From a checkpoint of a small mixture-of-experts model trained on Wikipedia: vocabulary 16384.
Below are experts of layer 6 (counted from 0) of a mixture-of-experts language model. Rows are named router (the router's row for the expert), gate (a neuron's input weights, with its number), up (a neuron's input weights, with its number) and show model dimensions 0-159. Each number is 500 + 40 x the weight over its row's rms, rounded and kept within 0 to 999. Numbers have three digits each.
After each expert's rows: "comes after" lists some tokens at least twice as common just before its tokens as in all text. This comes from a sample of Wikipedia text that the model never trained on. Tokens count by the router's weight.

# expert 96
router:465475464537520485531503527474445495416516559498481475510482446536517490437442511478612520539501544500475453452476431535419499513507484543518496512502461440480537490436451545508601500435519475518467473531524463501493482497538465554470495596487424468504505524509481504431585454527479480458524505501499493522502499524521510506474497467542464506517514452366559494516534521456517470540442474556544419456537444505493493583552562505543496517545545528512540505508526477516487515483590614
gate0:481456462559540475480458477488536485520546555472461539509451499541503512499473415541542462426492518564480513472538481505534523483538442520437482570385417506527406491522551465514496463507528466539447489453531539500416476516521472491457487503548416445495480580447462486464534514496462401509512601473500492494508483514453538514465464495453462586521502520484505526500503557547514489526514501487501552548563489577456497446481564491463518480505584493491471503502549436538516416477512543
up0:460490507480538517527461465566531473434563479452399462470440534530527552531459492491489542462476503506457473466472519560458428527484480551510461501427451521458468480569471470559498466465520444530478443553543515536493525528457495423569462452502499449520468525525506465476531475555500453530498526455512446554531501484518505506421518485539476496467512562401535502454537473548536472509495467511514485510532571616583494510518537466432468496473529505531463471436500595573552495501527439
gate1:476543475487459483450590489515516532524423534551508528536438545474555476503486480510566452478470487510527437474433522468447544560501466534435440538538470510426539552453504494494496432449485435500516448495456550509486486483483531532524505512593525526512483453500531552547494526466476460534509578436385499558462482538540564464430515510445430491466498445503515473482552507466531545495485604568489476527531481528478483524466537539514474475564512550536461509532489487464551531468555580
up1:506522532474553518552492515553477519597584437471493451514512524499421544417528499461453472530510469467476577538560547504477496443500505486558523527561523450519496474478495505504494569563488531502504548477481483441562523449510500486534513430487542476460478573509449529482403437513536533506536557443494584473497550496479445552547562485463562447520496544550478497499522468484515477525516469506443564498539504413478488438515447506454528517463582488501503552471466539395524468546493518
comes after: " the", " a", " The", "'s", " an", " this"

# expert 5
router:440533484496539552556510459442553572498523533461528522487475448479486483444437506529585513523454531457478459540540482421432500529515463565510556462472513528496508530476528504635559473524449474481468483505548486528565455527496484484478434490541496429493509509483468504491546467516490501521607464540515535515550521437523486448467511513492502529580477504475579444476504560551525468521424482483520526536486464430446439493482565531489479548483563436486476562486526453455570460444497520
gate0:545508464506509500486513481504510474461476553462539493558430486493481493473533539522501509586502519458462513507585486457450491475449465540514472423555502547486564554427513489423487450565469578537426536516516433522524481506538485452533469531432505519511537577521436478487523587500507480519549444530491550443504463505511412491577479587524526543535460510451533481473529458616484494474467491460504471562465580528473447520480511579450524487546513518506538501498522498535540482517493415
up0:461539555570514458528518526534463489533523357484420487474542536488507456529462484453504524462545455526537528538449507513533509577510567499522529497480454462489483488544478459503499564470502457476505490562529530516481513475484507454547531478500522516482444440537545549467519514461475502473473528539463458532539520502506559428452573392443391434440620565559482458533509485456500537518492448552533506471526470532519571491511568457504462508468487520520450479490482522468466522540492547
gate1:480478484535511514469558363464534556469392568517484507517488536483463560482465459525511481490602465479479492519534521492521468505544507477496512505543518448419469491473458537465545519429487407476515513550523422486477468523448560485503451510472485460551507503511525518531500475520429563497483555485533400523520479467470516466493525451512530546507517513496451490533471499556558430490494487495533474525504535540559487490496410589484506567522467553497452571498500566474519422413532508
up1:484444511570516517522568484468386555509457487462452491490527432535457518471485492532481422462548498566517459467489463537564534476534541502510505549556461425423537502524470486497502469520481455467483501440499442555546523432434502479450433547522519423395544513482479442555543532524489520497537510527461521503531480486452539472469467450526453478527536475478502451467512506510467461486500473479449490519512486523559539474482491616542454564556446498503530487558467519425509445494491415
comes after: " ", "|", " the", "-", " |\n", " ("

# expert 76
router:406477483587540460511493517393438530478488468444521475473523517445484419510422448527489566487523557480506486503529467534435485508539474541455494501506496475480535540450415479485478466517505516556503489467541470447529482510517459519494419524532489401570491496489525488482536490454553554426533468479507547482507508512457496435467536542496484502522526458478567446524533509494476511479474404497502409444533489483470426602530476406502464505570505489487492478512506456542522465453510579
gate0:520475543538497506468519514523514485537535500482504461444496441512510471460462479436538515470542580552479483564460429483560453538506460454536517467447485492522459511506539489513534418534442557545574471510432471516523537528524461482441554553489484558488573469486508525444567544516574486498518522529501516508533476541527483500387451496499511577488583545512530450469500505455507529572506447426530463504447466502508548473509502398543476449519421547544587490502492539566547499513483450
up0:504521502565455510438528523494461555514609540453459435439504450478428458489502497489548559539535533553554525534422448489551453483499477476503460478529526490515502523515515478535519434516534527540522507504484479491502493523470498484501577513530493490496581452477507565533563526463522436480498534519413468471516533551533476462412451525552478531454638553479530491483528489454487543533503432536529484443463512481483509503517575497587435435518450535485542436512514502543545474527568493
gate1:445551525461564487534518507513515485503434474534482485510482521475488501511513456450476468452516510480465416479466536504546473441524564520515568482476487411531423465526493534517507518510493520546520498458445466525526483473546506518525463505433429561518435458492499480567485504566485532461500522457612530529487533471488517469487496421372540485479543527476441486491512492453530441574455456490403553494551421477535445517478462423481500533545533463541459428530527436474484510464455457
up1:576439474451463507457461470527457525503487444514481501485592462520482526486477556459486501510437475552430491514476458438477471502472474380523514452472542552470493492506505492533460529519492495479473467554519604532410507482505444473503532497479573470488513499492433520431485508549512490508471494548446428513543525468549487484500473491540482577537428499570571465443537463602467566484545589490486521462458533532515501459475522516460469443456487454518471586510463512487498485584509499
comes after: " to", " was", " were", " and", " is", " he"

# expert 40
router:459455465474551504512501553503453508463501548461532445473476496509485477492466470461584523520528561475494511507519486494479521583493472542519513495498454478513474516463495521516564502474484483576434507603546467523470487495527459544505495466504490459566452515565422488477553422531438474402573488534425535522576489472438436504512544477473536519525465570457513477456472544493541441486457537510566512452511473508519528615523543544506422505537535476461546547426532518520454520447461570
gate0:489436472488492431475497545517454499465499579470474440457523538499507534544542476484509464563496452506424478537567502568469527458515457545537494439557505529507533489491544471476484507548453493524524472584527517518527502481582505578504527542519536454539479463565440538473557574510427538459558473487465490448487492532522482588517540408514476448507506611500515520464550500569502454480412545510538560514513545541502499537511496523434486435533487523479504556439503437559512477542512547
up0:580473492558458562529481397482516550543469492553489468509551462555490573490494581542502500424584484616556541558458547511499445513485512530483585534462500486481487495499480524480577528524502475449491458450480501493490503492442478528484548534535557517505536483500576444531466501471528492501470586478484450429505493468504522442509444561501461514458472505508497494597471464506516484456505453481486467499429464542491443442490472515502516479555479505600519524539495575512464426494463462
gate1:543503487516497490514425427453539481517512497534491518531483476500430457511456541553506495537533483515481547495564455481490515546461496545536389495480481521556536531479534546456499500521526493568497507525597526510454481512500468548569566539528435445488507530479459579527508465549455464496473579360450503533494536450431445475476515438497511461505495516524510554437591458509485568513460501481477496498551436472522499590502451554484475526531479434543532470490496473482464486452440561
up1:488576494471556524549511490472454499551557503426496543465505487472501437497487453468476498472485503542589469503471482510494493452472501438428513505484486518435554471569495488528515499509516474470563475504503572490502539489526539403493468491435497508513516425462564461535527510572551530486534440466540512491588482509569579435398540546514519434508557460488502540503490517450552572492519438499494442485475507583411499474544512451542536465422444521443479520475508483496533496559473534
comes after: " the", " The", " a", " his", "'s", "The"

# expert 36
router:514567476546487459514478516507527554464484507468475486428528499471455484373521520514466465512531497422496496557509496482494471503517483527503485510518492537598535548504556506578520469517420491464478542477546506408462581435591492531549454516497501512515464594517522530521524457486516455450519461482543542539446516436533527473471480527525519517551513480453512497575537493487600496506482482578531488525442475428489553504503492550466536573539502490470519559391552490482489425469475526
gate0:462496481504486484491584482540561478514451530454493512473533453538538430467520529503534513550531509398462485502578534420491494575509584536532517541555508511541506578537498574483512409514441478446549505438403499533480544406507490500461561470433489500521553505534578526490485492514473491459564492445512498502461514459508400498415496462473476465491460539465493436530550495480511518469507503510508514539490508470532590489516588560481457431475527470491481513458543499506538469511508489
up0:523514486527503536470504490535591416460515540547574506475535489532564466545523550467470503525552568416407510482500518443524553539480547538527515558496561488546534485594573529474488484489464496468490527497392451486480521450489487567381562449461473522534481539459471548474430473503511484488487496500501479488454479471479470537437477480459505529466537520460566445521517480425474501471499472483474531567501507476496539509523573500499485457508449504477421454517530531467522387497473478
gate1:646473492498476516551422533502431483484457528468511612564448446488447504523499504466510497502523442454487449486474524538489503517517501564452435538444523573478473560518530462483468502526517515503563541484493511575511573537465446543451495500495487517493500475436477531555470506469532497463516504506462530479566502471515427502460494467490497485542523446506479461505536553489480527502512439526462466526510574539597514540513464550456498469511542467533494397529484479485484530534546639
up1:475522530543472547490419555555424532521544550494489566541550477499525513482529564553531449523529516452453476506503447542450554430520469521491479472479494548526477506547539438517448451537524459474505512465414452505553479580449497505452523477442439502537494497441538539544479478511486549414544469505505592500625546483482494480460486430545487455493525528517493437550550529495504541505541512506509512547523523486436556522556490536467478454490492436511452519471494436490482451547435573
comes after: " |\n", "\n", ".\n\n", "\n\n", ")\n", " |\n\n"

# expert 58
router:468470483515459541520507489487465510497469558513488553447455497518454416477418523496514497536504548464400468493553522497476468547520486559626517458456440509533486581510505443527462497444533433581448465562488502512484499504515491506429442517547491483497430443446473484501523489484489561470536488489555532534519537457462519504420477458508526519562511516490546504499497497508538413562421499515472460545515430493484409502493533511496502520518518413510440531514512493500583397459489480
gate1:543541468465500493430519412509511573551494446538440480420519533519506507467580488586483430528494544444419488510517442520515544466499485530521492485452495562507502525559529451545538476522543453445559449483522511524543535490532533515546536482471498491585577480485487472490502513512468560534532371550531484506554491432481525495526507423526424528523463462495467461551495517503524503512510500575478567478481596489471484552444496477476533553517484425520530516550487529487536493524512582
up1:444527464496533475411534438503521568515503448552496440479460522576478513513570525515455459543445555482482533466527516488478490493538454518511489511494511567503526549611515519540480464521532468485493467484568517513494525411487589512528482485509515451524540456415551485510468463455477567486535404507538500558538537490446500501523543490494502492582521480423449441511538453563531470539515521534511526508506557465537531523454524490476573560489514476435504435509424567563506468493449568
gate2:544489531522451479503514533548432533489474617528539521465416504523525439510470527484505520583449497472442524560488490441504420468581540478542425468448454577496498533495523499527466534500529454549518436477448425457416439601571530523492434490494516511468527488507482512455504488433508472477490469462518499525480501470504441469496462461493486560447474564451508510534533506557505439466460531525486551520493513458523475512514515603546547499530474505474447519489432451485563509561495506
up2:606510539540500529493442526513455624538493561428510554480480524488431523488564534555475509552495481482469537586541513541440534520493512503500417487557476527497487522435507457535518479478393498534494576494476483489476470504506502527447476500485478505502472498516524570526550463451473454520503501501447508540489532376469501504506486544582470535499508507554482520570522521527485425556432554517454524528490465433416488464482473555529512429500531471493490443435505505535544526448503507
comes after: " ", "201", "200", "202", " (", "–"

# expert 9
router:429526491502484571524493464490544515523541511502507589501478502473475456455449481519546518507464564501417453524500506491389476513499512606636578446484474521533475481491444469568533501479486477535388471538508463527513481497499483509421449503527474448492425465466493458478534453501511557484540499483523531530544505417519476523457517536475521533548520508510552485519464509505529459565437493485461473595480485466488466480533509484461499550516503428541440504548561502510557414476495475
gate1:506509489509495451481475497505480521486514516384526544524439492459535460522407499519516525476546461443484476519446551511454441524473482511530501451453460508505552533530520500534575497533507487476552534549571575483480532550497475533516575551560470437470500484583491513450545436471422533548464477543496479488450431565457521482442540419526437482490505479521516486551557546416498532440448523450435494448503515420482555477520472457536514490485512434424533460508518467501538450469515547
up1:465527539501427454460498524554522558525469484536558496491471500484459474537566416565451495423473531477515569468501523523563459556530465497511460532531454523528507463515457559464447471468521479511483492431473417543525467477547466483582463474499485528485486557486538502543478552502523464524559483531529540501534510471573354515540555522587510526447502535453428505451535415528443447455494573482508509530466500493497437508489503462490476457558490567547544500538455462516478505540508521
gate2:480435490456406554505482532477464529440521475464435591481534477502447518454508452542469548505455481426474510432486546482592460520509532501532517498487461479578479549483474510486475445421500518517479414496499513560438530530548503515513455505524473524464535515569462398465479494507523489522559470548493557503458497554597526530490505479511521539570467471531616470491528549506506508509531543490501482559467446484423474493518448433605488498514504556496445473483510533513528548493481495
up2:571466548508628460572453506573609551524505510541528383529488446492559454533528480517520544450508460530511501489448469439485575477475526459558536510475557524483430485472530493559478532536467484508511523477512544462565539526514478500528528508487537515559526551516430586519485520552480460461495526465510498428473537471496472522540534541505488478414440567496521570490474490514505531519470485522479570484522521427516549508551542538447524454482471456532475518473506426473514455501532529
comes after: " ", "–", " (", ".", "200", "°"

# expert 105
router:412496478545409447543494478438489488492516547512515529496547439522466503508429487444597467533471451434464512481495531518451543466595413533533561449479537509500499543425539441547461529493454477552505523460479449442564500474548499479495475490524484457476518554468491546464516469460571539540522478529531564431574559482468510515421551568480479560499471456459588451532496528491500494453451492539473476546477450493490491426485518459501498486508538511493499442578510476472529471499482523
gate0:506520478471425475482554483497556493487519485526565482490504420508446474544515506513519474530491459458545500447496554537524545485498484550466538480481531615560543489535615521466545499444404414535501516507529492432523556504559456484518543469448498538519448570468492474539480464536524499608472471455464547452522479543531520517501472508473507509530455446433525504492493522435517532508441522513474538590550477533454542521448558505549473473475489491539553429510537484509483396488509549
up0:562507506452624552521491499507551486467490536578481544580491520459526470566544515541494488470516553460518515589496539475493445537544502488586570530522481471484540555519407465487485553456541513536537528489435528565484467526524503502544457496547479513458425507518460477430487515487514474517471466543552581489495480484514529474561449457511604523507454494539527582470522504544483487505514542523512502447499572518529513492487514460512514476503479529413450557469501519539438508615475489
gate1:483544551479490567483589541461470553497480478537487542519561423457501499480479478515520549563527550436522485542525519470506506553571448528470500542486492464488429499504551416412486512556470478570560493488544550530541527515534478488471483496552548535562504544524476496428438518488478529508548546521549487452550557494509497499494436494504512450496511443620511509501422451480526502514470408463483483429527532518397490506541529493459484502533547481542517458423522467512531502433471553
up1:485473529474482514519544541571472545491494469487482528518494455482471451515508535461510502561545452533531473534529548479501450491567453474538487476533517504508497499451507450558493450572533496566505517549544546509527464475525487468530481449465469540500511493494493564514471531485505468467507395469533473440505515466630545537442501432453591431475431479448460467506422479489554560463460428494432504476491544417534531554518462482486434512497581570482556479469543468447522446492482572
comes after: ",", ".", "%", " that", " one", ".\n\n"